config.toml
hidden_size = 320
n_experts = 32
d_shared_expert = 0
hidden_act = "cubed_relu"
moe_layers = [0, 1, 2, 3, 4, 5, 6, 7, 8]
balance_loss = 0.000423
init_std_router = 0.0375
lr_router = 0.000788
norm = "layernorm"
norm_eps = 1e-06
learning_rate = 0.00556
beta2 = 0.95
max_seq_len = 512
Below are experts of layer 2 (counted from 0) of a mixture-of-experts language model. Rows are named router (the router's row for the expert), down (a neuron's output weights, with its number) and show model dimensions 240-279. Each number is 500 + 50 x the weight over its row's rms, rounded and kept within 0 to 999. Numbers have three digits each.
After each expert's rows: a language model's description of what the expert responds to. This comes from a sample of Wikipedia text that the model never trained on.

# expert 19
router:500433426581526516515484528483568524545480547560502511579526534510510522474463465570517544492509578492468509476464535605
down0:550509550464565523453502476515479477461550426435496494483502492500513441485462393488473517563547596542479467517523505426
down1:572478554467385432540537568454470472513475436531401533519612549556501510392550467544536560544466458413441538495483567474
down2:538523526536454454541425504517441441484470568512489534450469461525479523468480404505456490500505419411425542532517523408
down3:436534506476469526537463479529528430507482609476603572566565445472541527523531484472573546523481456570532498463497458546
down4:542543491572501578436481397562588488525560429528508466453567583510481506475609475500422486478485527471512501567499472549
down5:568514405439557525554485550567540524484561542448438468434482494436513491496448513465437446525560490562480420450443454451
down6:503339551525467524473457560563541472460441489438489480417542478456454498553485474662547475454423543507484503465478464470
down7:466504518519441511522584552487495479484506563533545411580469475584584437400525493506523494602553512522510461554472509439
down8:513475455474484551488526487482491425470445549501533559371546535465499510520441502508482477513619543512485420572475573556
down9:492457591530506547405529570463581535555580511520493496510457476513477446508550540570518546427468514455567497593511421530
down10:516553560466594441503456531508496462508492475575445476537471534528487520551497535523399492408614445552532492485486496532
down11:455483378484499533460557478564459412571585438399492502500534442421501409576489516502474486524556520457452582463548558379
down12:572502551424532441433592569512543584481474612495454432544446381486525499440518498541489579493504526521566524516536474444
down13:585499514465452448469551551563547429490487609482501426460394475595585456497478464399542478546416582411464487482529444605
down14:470513438507469435463526581506481472531546578464541572521633543530489484512579567528514451513562551615559506436508497482
down15:560428457511517501530488459450524430502514459460501454523507495539486530408492449549594535458498558588508552427450453531
down16:563492554522557407451482471618523530518457490496425477473557481474498487557507577478473545512559436533514465532515455551
down17:532581473574454553452525484478526454430460485430489529555514524550395457484502517502511482455528517541489399467471546520
down18:531466557529463483530416469472437465523565582419522536475553545382543502478505550565483529484479524527539464531484541551
down19:559549499555505476417570484508472502469579526481515513556403449458511525499536434585540481450495457510510549483482413486
down20:478560432561483439536515464509422432489471530477468508509468530472476553447535480524534484515530416525546552522514602458
down21:563531510518499599512543424517435406577518535545490440550436541577525516433455569518534499505537479505444461483509499502
down22:568466466477486562495504471542521553538544369559488560477444530521571473486567477414500513480476476464506543386500510529
Description: Foreign name endings. Final pieces of non-English names and places, such as -am, -man, -son, -burg, -ang, Kong, plus table bars.

# expert 21
router:569545472496561469377552379459522467527510496561489555517617495568469475560475579430453526484513557475492354437505567436
down0:481444458498514460521595498448390493469440501508508482413478488425517468466446521541526582549481451521432468489548504596
down1:489448475505628514470552516442554521425463491553453495468467514541541461471478522447553448628509447534448552551540434512
down2:522473482498493592538547505546538543542462613569553458515563438546516474520492495520517554535513366588504472511444516515
down3:511515549445529469482430470486496517541539590617495418593420525570547560513512423411484441532454485501485539512607461492
down4:549536524550545473532528485471505610491515474535396518496462526444358552440507458501540430462542517507514504576479454481
down5:453450528425601465425474649520502508527545410462555508545435459517493593579532466611504513468384541479557518530378603513
down6:429494474534475457478463536550453478497406464542415597611494470510562407426453526429549521501450433453543601493556538476
down7:528501416572510510514382567537420466540444477520486514470505434543466481521477477545522508474547491481450409510539481507
down8:524524515560416547571442548509562515478433518496492446524444421505531563486540478465514377580601458484465480503545429443
down9:436462492460467394491454553452550511492519462502453472435583503497530564578496437415542568608443478401469484520557560485
down10:557563478542508474490541483552446409467512573506442507425540499451589540409487518486517563407490455457493440469466560498
down11:517419457507490490536469573476559509487562531440413386538536450509506421466574544513484504481498505506545539490452415552
down12:493628454548542549554532553526509440487478501557575513562435448572553512528479562440498529537566516524520501510451518471
down13:492536552533464350492517531424558508491476428542606460497477541431486469561607522550481513531481533486580448511520639500
down14:513564587492518448577558510549468487520452581610466448499404491451449501469568475472561575442523459565569493505481466465
down15:452503533491549399542533426548532547449437547491429438466544471443482491493552569437337462475554480405515520552531537465
down16:501522564550459519541486466558511577564489483512467532578450445649426475481505458545493440507463584521587563553554569505
down17:503512555636572592479464440509526488450605499499536572553453462444536475541470504492473519506563510427547506589561530524
down18:500355523518509457563482526497520535509559467537495503552456489531540477454387486489477563472448528522473479537476525492
down19:566472459441486550432453488473512542562484548489562476504507504488480508499525513506463550509474462507487560528683630481
down20:485520549436563515496406513549495441518498510532555503518517474594521494594390515472571368458562515458477467470417508607
down21:519547484452496478483440488460567519487479558495429478493553519483389511397553400469449495484530510532431465470473545560
down22:474580495609512444534341458511506542598546499596423405546439523564480491550507472509448521550468518516423578525477536527
Description: Table cell separators. Pipe separators and |---| divider rows in Wikipedia tables, especially between numeric cells in stats or results tables.

# expert 16
router:475525475525603495529524487509478546607539553451527455513437545525466540483407523496480410599568479426524439544535464455
down0:400514486515522437451518478528593541442535454485651496438542434552449534455596517476428536525525522450506544545504484520
down1:500449527561510452546497499474442569593452575508480526548487493602553429501523570480476588511561524512518491470553585553
down2:424484540486572492437467402511538462487562470496401501614437450416522397447513538585577410531474531560479512484497404403
down3:449553468519586543480655516545589469552501544503548496604456486532470459477498512540538538568561447447483524532492382460
down4:451511542473508501455561514538520427484549536416439471510473503565519443526518498548496491375576530522508468481523416498
down5:458474559488461490576592464476533399457479525413470508494406484542525487480512459422517415367472491549555520509524538498
down6:583504486537489525464507439489360503524551543611495534532551536425477531542543513572551519518501488474500448469468471483
down7:520475500560524521453575505464500458557451526553538500435401466508438420504472532572554445548505497492447450447454539488
down8:513451391628562495453536474504518529470438578495509476568559489531462489492484388491512578518492548464543517524484521453
down9:541496541484469467519506499578567431532483425526526476557438470475592510509479513516549471571520536507445434356468458442
down10:401509518528544442526507467572488449438536542513551533544466447437538513489569551546477545506505455433418554495462516520
down11:619469560524431483516558541517607544536497424579515515479492501499452482536508437469548531488545406565547492509621609393
down12:449517580486539367570474471546522564576574409381529544544447419578414450496463570546575607507476487478496518369531508490
down13:476536561533493503570541390421492552547449489527546561451441482476506417516506584574449473471488491526638535456497493455
down14:469603556512381496504404533486501442536522542536513500416447477467520497510455516466432536522375452563524469451504460432
down15:572527537486459478555536555484532509619553475567499566500522489456542522470511434503484522528569465476445492595477541634
down16:485456565492469390455505531552491553522574497590421436547565485493416489560467483427463413463498403468508490404446551559
down17:510392484468509617581582470483563522478551479475446450571500591466538463516510509455461481481468508526507581564515575447
down18:532526492464508512501495517485472558504529509518514443476465421500521498565488575448470479489571443473456671529499511487
down19:537513410448509468520490561485548419525526496521549487514502559502515541505420493518517537403598552470540466462470447478
down20:470498606432487520533557461527454465465481548582484588531473489539453524489495515482544527507534527462447501463520528527
down21:536460558486524602476578434576577514496387474482525487536493551411449534442458524517483486450535564626572526486506535573
down22:462511497459476555433558535495564531454468511450539510520494402589469523472497578517556547505491500439409472493527535534
Description: Field-ending punctuation. Colons after infobox field labels (Legislature:, Client:), semicolons, line breaks and table bars, plus adverb endings like -ly and -ently.

# expert 9
router:508532484567371466460452456501496519484533520471569554508603454455536486489517494522472502536476544495450435535511502509
down0:577520434556498547473470510495541447488506509512512509485535502553529419423479465520513488490513498540531433507438573519
down1:537498486494472512514589472530494510488551536457459507531545405521562605474429556407439467492532508457475564475499502544
down2:517530489514418457408494470432486430449421516545494522405509461508450469557494651667525520492494513525495503505484563534
down3:435566493389556567611473552498557491553500531563524442458512521494528499516472537480533577584582507472496462421506539460
down4:597408499563532493497502526511499544476517512470485513522553501415433408525386493474551443501500546508493468516481462497
down5:552462492460484489471527560487516512594512449552470477559437477485483517386531582409578596483480446483579519473501523525
down6:578499527483507525414526525507482494487458540449457426458541548461497540501417550496481548581478519484588505486493475538
down7:548593525473512483498586600460512584523491462527516568502472467527542492417458485534535535521424499531540446473527505408
down8:509535464479361430479467456483492528437568533594537484527608543467502528439428463471520469543439528526512449568568477581
down9:564527348427480500485481492580522464509486445523542443504569561569509478442436523420513481491530403526452536443481485465
down10:492482472478451449480504489564512546409388515503476501417491448551626460444486516498520458427581568475438523476568492499
down11:548489325499453465437482535521440497490457472535566470516526450349477550502435478432496548597508524484537502464474570612
down12:544479575501435362567573543522482528528410454525455436460455456531480511473476473505445443535389521540515446499522539470
down13:586487497556558526501501536565533535423499478515463464429396476526552528530479495531456499434483470472521421549573458537
down14:516477433499564534437524519477450464464524503461412586514460547496616479533552434522552513494513442517574526442644480552
down15:537517564484586531471506543413462471508574537593561442475404480502382618479540456588446543488439511482566488574451542544
down16:503447507543501619381536507428467564527491383381534566455512547466426526503417488468495573546553535495463526500456536417
down17:521584476432449513543572566456518449414514486513576547533515446525482558481541550469493514520459542456484449426459554478
down18:546570546504543462456531440519518454467476446553560480461491534454483464527456494511446587438457585457492537557444577572
down19:562510407518548532480464431521409539504497550567492469500643549543464439500418485481561528482568578518372512451480469499
down20:498573473451497638529572519533465541508579466457484585541581507465498537542503553520537508533437505469567475496520542416
down21:514473489485421524471544507549467573516470580545505524641491535495507369467521518562512521533399490538438505498478423475
down22:473536462460462473483541500491474473455521448490548523430411541640538565528582495462433463485526492452501517504570544508
Description: Opening brackets, commas, headings. Opening parentheses, commas, and, which, who, and == or === section-heading markers, plus pieces after a lone R.

# expert 26
router:508555508442529527499469480554472526417459593490526415465482412501523467490451542544462491512435565507521494516571501527
down0:481531435494532497489553490442518401418446429484534576476489474525518542493509564452526404470602538509431471493486539543
down1:428449418484439456464487522438407563412557435569460535413565486578512468467364482538500489491456441507587462416539516447
down2:489459491508499502515501509397522517464433518479509450467509432494456568531472605481529440427436491544454473445477597464
down3:410533535535532524560439504544506458426531456451499513448483464425534450412428515481455506567501587629502558507459476497
down4:482474537509523503540515463592469504554505513404442460505548428516486563504480589534456579491472442496480459598528455356
down5:481518489501523496510554555580449517530505480543548548526390547539524406497473518567518425456631605488485559474510502506
down6:429489516503490501447494468482503469502540530505526549512608503531468508551557416486516572555500524475535444595454423443
down7:501485531593520533544443492451464524469568481580561575515487628526536560531449501552534557473425483499446523500517497563
down8:517561573489566428423402460510405466493462461457532485513490466568537471520569557520529437535458431456467551470533467497
down9:469503520440489478500531449509474488400500498434495513533494576545527496387522517519523490487450441431461462404515492453
down10:464502537453506500529418508503473528459419495571422475478488499527452505428467386567537478532444525419548505458491417529
down11:573441504449468473551512400530483539464567474541473402522417460592413586504511486535505457558490465485534453382465529506
down12:533520567464468529513658524483461459488509529465459409457406420535560467483585547522481441450528531463496509408507454487
down13:491478540503537428401441426536571540471591532426539486495570564511536563477494433519483563550451418559488439519455532444
down14:477542464508481452519487494522460478467547458491533486380500517474455418575483536471456541492398530596498498508366536441
down15:533546571523463480516517445490522539533474515514537519548505479535521405430506517538511504504495500506562517469567485553
down16:503551493515469496556520533429511524465460567418409474568518592482490514438466655532572593492503449439541563577536453531
down17:525586522546525440525422394526493501488438500537529495554547521644464542513510435515444576562516529540489404490415483461
down18:435489493528486409526446469480520520507528563447530424514476521525487551443493453535473528445492528498424515589537467533
down19:488531475504505438482461493545436471589483528518543502519496563509435420479456556498474519407540478651417457443585569540
down20:466434525575438534518432412427450527536445494555432502544467425551479580498524465522497455455509487436541490485503520415
down21:496468455518571522537577525609491498552483518475519498574476493395504391491517504493549484490493494569498464513394557487
down22:520541426511517564523597449534622499489506622473472462478480578532501499533521458524515422484493538481518491508587490513
Description: Pronoun subjects, nationalities. Subject pronouns he, she, they, it, plus country and nationality names like England, China, British, and pieces of foreign place names.

# expert 7
router:496485481424431519448536511456492559506439486412598449436427534450534463416484459430552459497522465493504483602469578485
down0:550547565458498521484479394570486497535509475468418470481562582497415426427535478485534483425593509502550445483463544383
down1:493567539456403539464547653592566559568482448532498490549542523543518539524525597483507544547605529562530572518586442540
down2:504540575507499555533466467529539484582500558498514387475467505460581490658567636572542434457477469463433517456466666534
down3:599521544598475471477510398482442423462524555461405474510503554461451476504470409494516537396483536503496489587353517513
down4:577432508508472451428563533480558544421530544591488576497534467393507509543458528448436508468517524578396485494493532522
down5:426501592561493500489503421574545544429459447535521491555503571501487536465509449461475389495515518489558546431459458456
down6:470539573453520445573508533550469536531467427536500479451547472445515528473546421469484465463552593475537498588517466515
down7:521489542606519532505523502518506503427556444486469513457598585536602539453527547490440549467471445503531569494473563598
down8:521482457488518443471534555566504461449506515523493482442447583401397549439502498496533515495443566480524497441597525469
down9:541525516502476534466391452551455482543561516469504569540368471525466478412456514515478538502423407514477436540461569536
down10:476536551530505566503536494563456373547480550457441539517590538492508549380565525487533536478456557560508474610455530554
down11:536577483490529403470440525473497443512492497451518525463597557505597449487635523543477499435569499491467492475525501427
down12:469548474503463531446519529562474504567422546539545522471500557487509418625517447463542382464463503630512516564445501516
down13:524475527538510431509514525498523530388410457498528552539505368466596438529540507525501432505529413482402496560478521487
down14:538497441456525404468556472495573532487504564518469477509543473557480507507446583598566474483535585489531506537572467461
down15:478481477476474546479455511546394441589574459470569507520539524445573517493508429461562508551503517463532623435481510518
down16:482446542558469571607520498562482456545487503454531624407473453545472353494528428482480463442473511465527496509427510525
down17:470500495499518496508568527404394485508498507451479463503458464490530574428442514422480413525523457480568477408454437532
down18:436528524494494494535522449417495498530477525506509511521491548506496470489600549504525548405444476540515383551554503522
down19:415521480380466540471601453472484505447514445483453440467470460494491579432528437479454512530448490505551443433526552520
down20:520395491514534487611565504523535537487504539472501588467567466485467448503484524580490514532507498522456479485525453582
down21:490507584516567502499378567552477498546413469524469476500461386577454563459515467442505549479550492439474520450428488469
down22:502525503474472538572613513546406440504560511403496422446549410527542531460509505502477530480472407459518489516530517454
Description: Years and headings. Four-digit years in dates, tables and after "in", such as 2016 and 2021, plus == heading marks and list dashes.

# expert 1
router:539496502556544424507566473450452382567490463433535491439537430549465487527471454546456532476550459449467521520535525526
down0:496550474434403480533479531455498499507478547492482530428609578512544468456507467504500440521521456411487447518505483540
down1:482521387524386465573508481536527476473451549496498491454444534501465507476479427480524471517587508561448502460517619455
down2:455455441521567531553465472557481448504475534443496530496452501606529538490467556506471520536577483495446480551648399449
down3:409473556481490548464424444497440508448489482536512529569521465510448459533487462494482480466400519452505456489404441452
down4:578425511478517490481584533457543572529528487564579468351472539512483423479495551534532494381454475476443442510470506502
down5:497479571579457471489488511545477523566475478540495515447508496560514435559498608395480501500498456379518574531487534519
down6:451532584507561495445494489517502469485384489469522516470459514490565488537461472475552543512546574482486443548442442506
down7:480512507542514556518469444590505543442502549422442449464520513495552533470497416502473384500519482448529508482538491434
down8:522509494508561504477470637565471440474485473521532399503408555428456486529568480550463470494546478454542476488557548527
down9:489406461515490538467500524436540501363467463574423429415454418515469443550460499434500459391529459591614523569517540470
down10:513470518439557504505489591483459512615538474591540494533557495471562460517482509525545511502506523542471500488476466396
down11:444480500572578405556610470478469569526531485416418478504473512557445518549511436568465502611447537431524467497472543494
down12:453380467485550539476443487492422517554466464488468525498439541520563446629534450474526504523419497497605473446473445502
down13:542550539502484509503514553529412537574478493551516519546497483510475477489558507495524432472493502453552469513448510422
down14:484469531507503514478470450539480563446457514473514519511497475512556399489468581449594460455517494552412482488510447494
down15:508521495527504529518381482542511509501490488453482441560515515507416470542490630518560529498590523458414554438517387520
down16:505499569551503459593495520526584531451397463559511458408535555449499507479547506555453554523499519517493525591424552477
down17:470550571472455496472524533524410450429434512551530508476421470522419511447458540390473525538447435545519489431443390471
down18:487444488517593550492496472436447393472464433437508497492548396508565471538577541485543541435558511604483462539536497443
down19:478551466537505514429519504491465564481491466499495533523439483405467412447441455484456494458552480477431576568498465443
down20:451563502529504512500503429518555446542557504428516541632413535523484498506548470475511519474505486500541431530425536468
down21:493458577531500452495480494458500461416468485558462413553524553470486464560438464469457495491510451609424470505493419471
down22:465453331502503597548499500486473438422488649430455492524564661479486420554508521522564546451493474499546523538548567496
Description: Name and title ends. Last token of proper names and award or sports titles, such as word-final pieces like Yeov-il and Kurt-z, or States, Award, Cup.

# expert 5
router:512583542473428543529425513520435485511590545528486491477552447447490469456489444464536440517543475461446429595526520538
down0:498509516505489509504466538483479616514473456502495536554568465595515434538525494479683526459401454460483521449382483594
down1:531492551557458561621495573469541542529440443511549482509515555550511525586475492421482488469451521466503527458426426482
down2:391401452524470503506463510493526516517514530478503381441397537616523539429521505516473431442456562481399514469473461501
down3:494403530480472512492471439451465488500483514588569494561452497593487559494461506512498506483426586475492469487512450553
down4:527528530498515533536457508512569482480561564502494575498561486450527492494486417427584512502515579471413510446531584453
down5:510436447435521415468593539487364481534547377611466490495490617529506518454499477472449406549612457503520563430399528529
down6:439413479548495486436463485565498506479380572587573502551542492490472509489445561495522495505560474467484573405591485539
down7:463508448414463532517471547512454510536459444546462550529506468465547518593531439506474511516559450512552652441538505443
down8:496517478538553507456493486493481446535529560392487550529505544439568412451508550465466553461525454480534533549499524429
down9:458563545597467495503558398484450391514434520349585510552548474522489453537484478515511495527434543598463482616518452536
down10:425535562504511536439565519574421483543535519505435520461528561457433507577487510505452433592644509481536570461401442487
down11:510501411464566428413567481446615509439548411461421476534557516433430516637532555443408507470560375580504500481514431468
down12:577485546483637447503560511466496549580501463587588518490513502423545516514493470486525558499489571500479582482426524386
down13:545483466503523597591458524496555394540456523473529496524453437538439367464475475562510552490496550474504513519439439521
down14:469459513538566528487495435414429581536431505563412403508409487541478476425453528462472468551617478472481463536576542450
down15:484510413459593360521502497516464590449521513555547409521529484504447476467558551573497430470540419533501526454499547511
down16:506515566576481465520488500493492612564477507524532510519653527400507523547569532510459443490520524448516436532482468467
down17:513550448541460462518533479466482514470413517452509524512478474598536485464517500517529460550509510503524506487430478433
down18:450470572526510518463501452408514541484446453568466453492490501487541582527487456530486558460454528462507463533523427526
down19:487492575478593508524405492508533511489491494466503578506489443515504539529476453599610503396545481507509528446512437457
down20:558480574450510588459530406544543473412507489492487431516393490431459464424567446426442473519483409556514481490522517425
down21:582555444479536504458524539469463532410455432612501595475427479595459490483419418477638521523525518499454368501517510540
down22:588560535442551463393618367464500515464447462523441495557520580636495556549441510512540512556489608477565453398599484534
Description: Prepositions, sentence openers. Prepositions in, on, at, along, mostly after a comma or period, and sentence-initial In, On, However, According opening dates.

# expert 17
router:568514562505417504427437487640448544540456508618574569530469573547535479542413519486415561480502553460517571483454448388
down0:540471494533547521449553548591525496499565510484493496513529576478500485596489485507534563489544487376456434528408448475
down1:420477502460596507506450515562546480473470521537569613487616473521568585600556576545487477452491479579580666485461461370
down2:441452480546520423458541523531493510456493512443469546521504489557577478461543575469539494562383425494530417489531491593
down3:562439491449438482445517429507486505484549580552512520440464483494503458493521422478413498480522551501488491484642558483
down4:539520497535580500518500526525495522501478519551550522484484459471511488480507418574500421564462536556541536471444559443
down5:500495587453538454452499562502487593458430350551497477534472452450481499475458551541516510517516548511430507503547490450
down6:525499550461557534517465505564523444487524519489559404546490423441513469522420542405603557487516453443436442557483440468
down7:526524573491525506505495540531478565547477382503446490557486505406410480559460482457518372490528443463475595539543596431
down8:519567487432546474544525464460484496507503454440546526546503505555521504437415477492559546534524570617394536423416536422
down9:485471521544615511535481480484577488588410542550435499392468500510467449467465497541591420433452523522559485448487489522
down10:455458472528478456415445507542538464507422467414582483542448497462400531486483468536463553503438501511431495510505504472
down11:478477439542339411454539437546509524439460468510501551417505492405439497462502458487553517589563527501639557465562527539
down12:548556466583356406560544519635503465516514496540483469484511515482524521528501434551453483474507492494575479532503596436
down13:522522573486403502504499401388555548585473515496531441592502516509395520458550532492445534445462487564391534543488472446
down14:534487473480552482453512448517544506575469447485466581489499498539528457512531528504548415495446532469508497545535447473
down15:512545583433489495523489456528559578510534494580517522567490519521575476503523502484322539420494479511448578527479560436
down16:434476574424475419482498561550449470487419529592480474538538588439492519554501489601495491554512549410540589457421478468
down17:462490609586463451457559564556600512554448419476534468517552493427520561476534495536600445506558487559519510497467478475
down18:509471518515453454552497455546450464526478425480510458463460436473479537596473572569417493533558518464507565524493519386
down19:443519439479431506524558501394478428501573522457458459538479505536521533569536602513475473436521487538483427500545445478
down20:484546486572502476598541588524501466521520411546613539496409518481523465427465447432501456492504520464502492418426506464
down21:465485486486467491514545372511495445489503472465483531478591473508433530443493475476542367517438464638458500531572542489
down22:420544527449475454557441516492460410520578478508536456499455501507450480447503567502453514566450475468511450594531486510
Description: Digits in numbers. Digits in numeric data, including decimals after the point, percentages, times like 10:30, ISBNs, dates and vote counts in tables.

# expert 28
router:531508562543502428481542355599480422508574530511509551508589445410450479505484510489525586441500492411404456514512541484
down0:513528500577474531470597491360477487530571560556457482488583514531513468533469542400512467495431548488558564436449464419
down1:551511529534488519565514509511527547543589419536544425410494514406465498438547575478531546517378400477461515494406532440
down2:484505536532492477494525569598539533534545480464511555453487515414477461385500433485553478541499516502512468482469417499
down3:510508535577457454455525498495442576518571595483449444522516530434469549474523527517459554502562444654495426557479423479
down4:537530564545541596572398526487468477538430505503455582573472481370478443498467495514588506565462513476524571493462552529
down5:532392481578545441480482444512480512501608528595525502478559480531462569412353538514490541490450537567485545487543558512
down6:545415524476516492453472536603548496416393431477517636545475539489441513516427530486525503413499510495497405581495537541
down7:532504545511545432406467603523498432473498623556507510494477483599483454513520494427469575509513496491548427619489429514
down8:524543487498496612446479435518476580536476480618605567529512528478420438532480498521494449438512530588566556483483507434
down9:481540547486475531514512444482453539535465486496549527484470446452411505577485571535476474504568522403483517466521547470
down10:475456523558486474573554562479619472470495397564450538516481595461455558448462544437472476463451488461517468485422550403
down11:523443498558485532481467411499523475502551521480506527500494538496434398483475458417575438551444501491503506462547577431
down12:496547541470548461435501552495484504506473523425486521556498465441548491549541548552527385405566436560485495548526535460
down13:496439487494414467372495461503503473490503516524519508516501550533442546484483549467455479510424456422469410524549485477
down14:490526461524554460401441480538550540518509545449504482410525531523484542508551357484551552420405568576551538483456426531
down15:462460548481569507580480421537458500622462492479551540500509524473447419361534480503471464513539548476498531556482441452
down16:593577532521472495589515492494485466432529464597555517461471526528458517444555535564489563509509533482546433433536551432
down17:561398466531405471486552481465542441482473452464469453461503451516456542626575423458452447497422462475500533498455537467
down18:439511493649495563497465480513541525534628573544549484513553502425476533429457514566530534590496461488339467574465534484
down19:569470514432541498495447430513625515486488463564460641533592513570504577511586442513462499412529528517549473513533535511
down20:458451498391521537517452488413446401570560528476523443546519488510537508519446431562543507466529513506488469417492477484
down21:551522587512462437471506545494517574475480441456590469493546597521431461529412529512507487577520505560545433544530588501
down22:438462549614520590456460419480536485375422465476550495440539401558491465493463604546381519467519489447430494501473488425
Description: For and word starts. "for" after nouns or names (Latin for, Foundation for) and first letters or pieces of words and names, such as c, St, T.

# expert 3
router:541514552522444539440492538535528549481491467396423494472565408519539614540448542412477422497447592514494513535490478457
down0:409580418505417447401506489519553477482544518534472536466488533499580436461545469548528576530465457473530542559482534437
down1:539518533462561463458462527484582485565574500518539525489503513521437555417505491487580535444535459520482496476478451518
down2:479491471497477461501583493524453464553504532449450454534433510397445500526539463556354567469492541605529518482494595482
down3:625527527486546531500498452510524539478544540453501501367454472461505511521590468479514472423481486520487513480471480484
down4:507608502560475422463446447455467494569469660513552487526459473520481403440459426538556566459495443435570545530498565406
down5:546477516478527406455489543540513464472531542568516487497486480443539515586542468451515463529486474580465463553412506583
down6:533485450419451431531503331488489536515459487422485443600443497513447556520491428512469488512510512592467455491379415565
down7:502554439494465533562519390466388490510570530453461486466483465552545509497447483490488533501454490543516440554471465550
down8:519524497563454580492589586472567568584560478641574444569477529452500482502453437412421485459510515534548532403459487466
down9:545502505504523522456500417507461477508449396511510446456555633481472557425557454496569512501546495466558545520459470523
down10:541592556474476440452457388578519575582580452487503501503521462494521513525522512512509619581508412501469412550472519474
down11:473494527484538487510490519507450498591455432468504483453590500479543359504560465482538459550432502551510498560520466461
down12:422517463532503570533520514570554578495564502535500573452560546530505527557482471489505460522536521610474470452520451456
down13:542486457451452446439523492478532492568475409510539418492507548471485617476515575522531571472479566459439514585490408509
down14:507463431444543504425432494449551497467397553479438515457487538449500544522568545468504504511455418531529595505486462461
down15:461425436538505476540518500554478597557548475532465495489523485565585478558447501500586540501551478453460451479509499501
down16:441445497548448502503482479540512462489514470506544402522477495419604555461544533420486491546482454632519519438457493536
down17:506452488534505472562516507572506449535434548411577482560514460507554526386549475539462530474527474486552497437491448481
down18:570431468608546487431534439463483454390559504622507501513504482494543462484600435421498545480635584535535483557554571556
down19:485449517504483535615495525567504522454489444513414446536429561496550514538526495546539542472493425493497544457580427500
down20:441588481439391422552439423502511430410380512420560456413529454524494449513530514518527427514476460501513480515445475515
down21:492584545565509396445488569473479445575410493554472508545575478435509482452478503430559568583406387524553515480458519489
down22:419511437561526345547564496546585468476497402494358584466528478452549526444505501506513482504460437497451483427490515566
Description: Letter-pieces, empty table cells. Single capital or v-type letter pieces inside rare names, as in Rougvie, Negev, and blank table cells between pipes.

# expert 24
router:477495559517564474436425602529554421444505469485410507378511513515565435499432514525540588470479440445465498494487455563
down0:450503534393530430510514511446604521509457559483507501454472510532525523636522521483558500467503478416477495467545509453
down1:438512474588510401536540527531494527576509494442511517558475511546482422575476526428484449499537360410446455498483472536
down2:544505554568521504542461436507443555591458554553510510540461544411500473563498526563487458479550538446550460460440544483
down3:468412520472503557522498474558569595580497583543580578514471422564468540430465336531451459532497467484449479599501520532
down4:445410543466486570465552548448546576480586534512587480489435467527485468490452417456492491532493477503486490454592483457
down5:604485541494524542438579535513469460552508388530468443453482469529491430579516406492544544479476463427529447518488545475
down6:563452391502578477527551453525429550533525468510501427490489511480398499445520488411566547467570531432396469459531481530
down7:563439469495556488551491426591533512515487488462469520494538504623545393513570505494434505513436512555536498474481494517
down8:519452419534482530567548422516528531516515484517517508483444525532428481439572408476517528519515491418554489557450467567
down9:438592430486454566513543464461584512423441537382422466491493494442430562472515505546505457451513536533478564497517535457
down10:510443408450567424474448489460539463511434511541466519488499480527468450516481580435429540453554580483539501476472531521
down11:388407572408493519473306499524463483478465436499502494611488510473461520524538482501495486496499519593452446475453489531
down12:386477534459463452409492496493448523421493517532547453501512581492458510539550533485505462493502441528447485476505462379
down13:521464483483437461430422556489539466500381452473458460499450498408485549486521485508440504442441485524470471452409434515
down14:474372498485500523578495454498434456557455446599472546399405410491475541566523491530526511488489486376413565416471527471
down15:513534557563465432485532443462526541499438499575477446424578481555588440501464486530501461393560453563517453539543477435
down16:421492571414462435590515506493449616548487511534521507494569480478550397482470486468536530455507500432547520513490495430
down17:501468442478493522495481501549613546493485579422467508406508529522485541542574518488572536458568476536504536548529563445
down18:621558454516488470534443542526440500483451542491449575534518567531406491525399436466426456572516437469505508602485518513
down19:514447501565452495457542475543566522499532543582483547454553472477612458456422429433562507524452491559610489420509491456
down20:495495505508460534439603526575578465518509508474489561508548444538448624532481488531525550440459427453595556578512530579
down21:499523521497448465472522449523508585490535466535494475444434512494498455555519492528560587517512460440507482492569511491
down22:475470539473600523551546535510551506585502411526495559461365508579442435531500547521460481514432457493425467485528493499
Description: Word-initial capital fragments. First letters or pieces of a word after an opening bracket, quote, line break or heading, as in S, qu, St, c.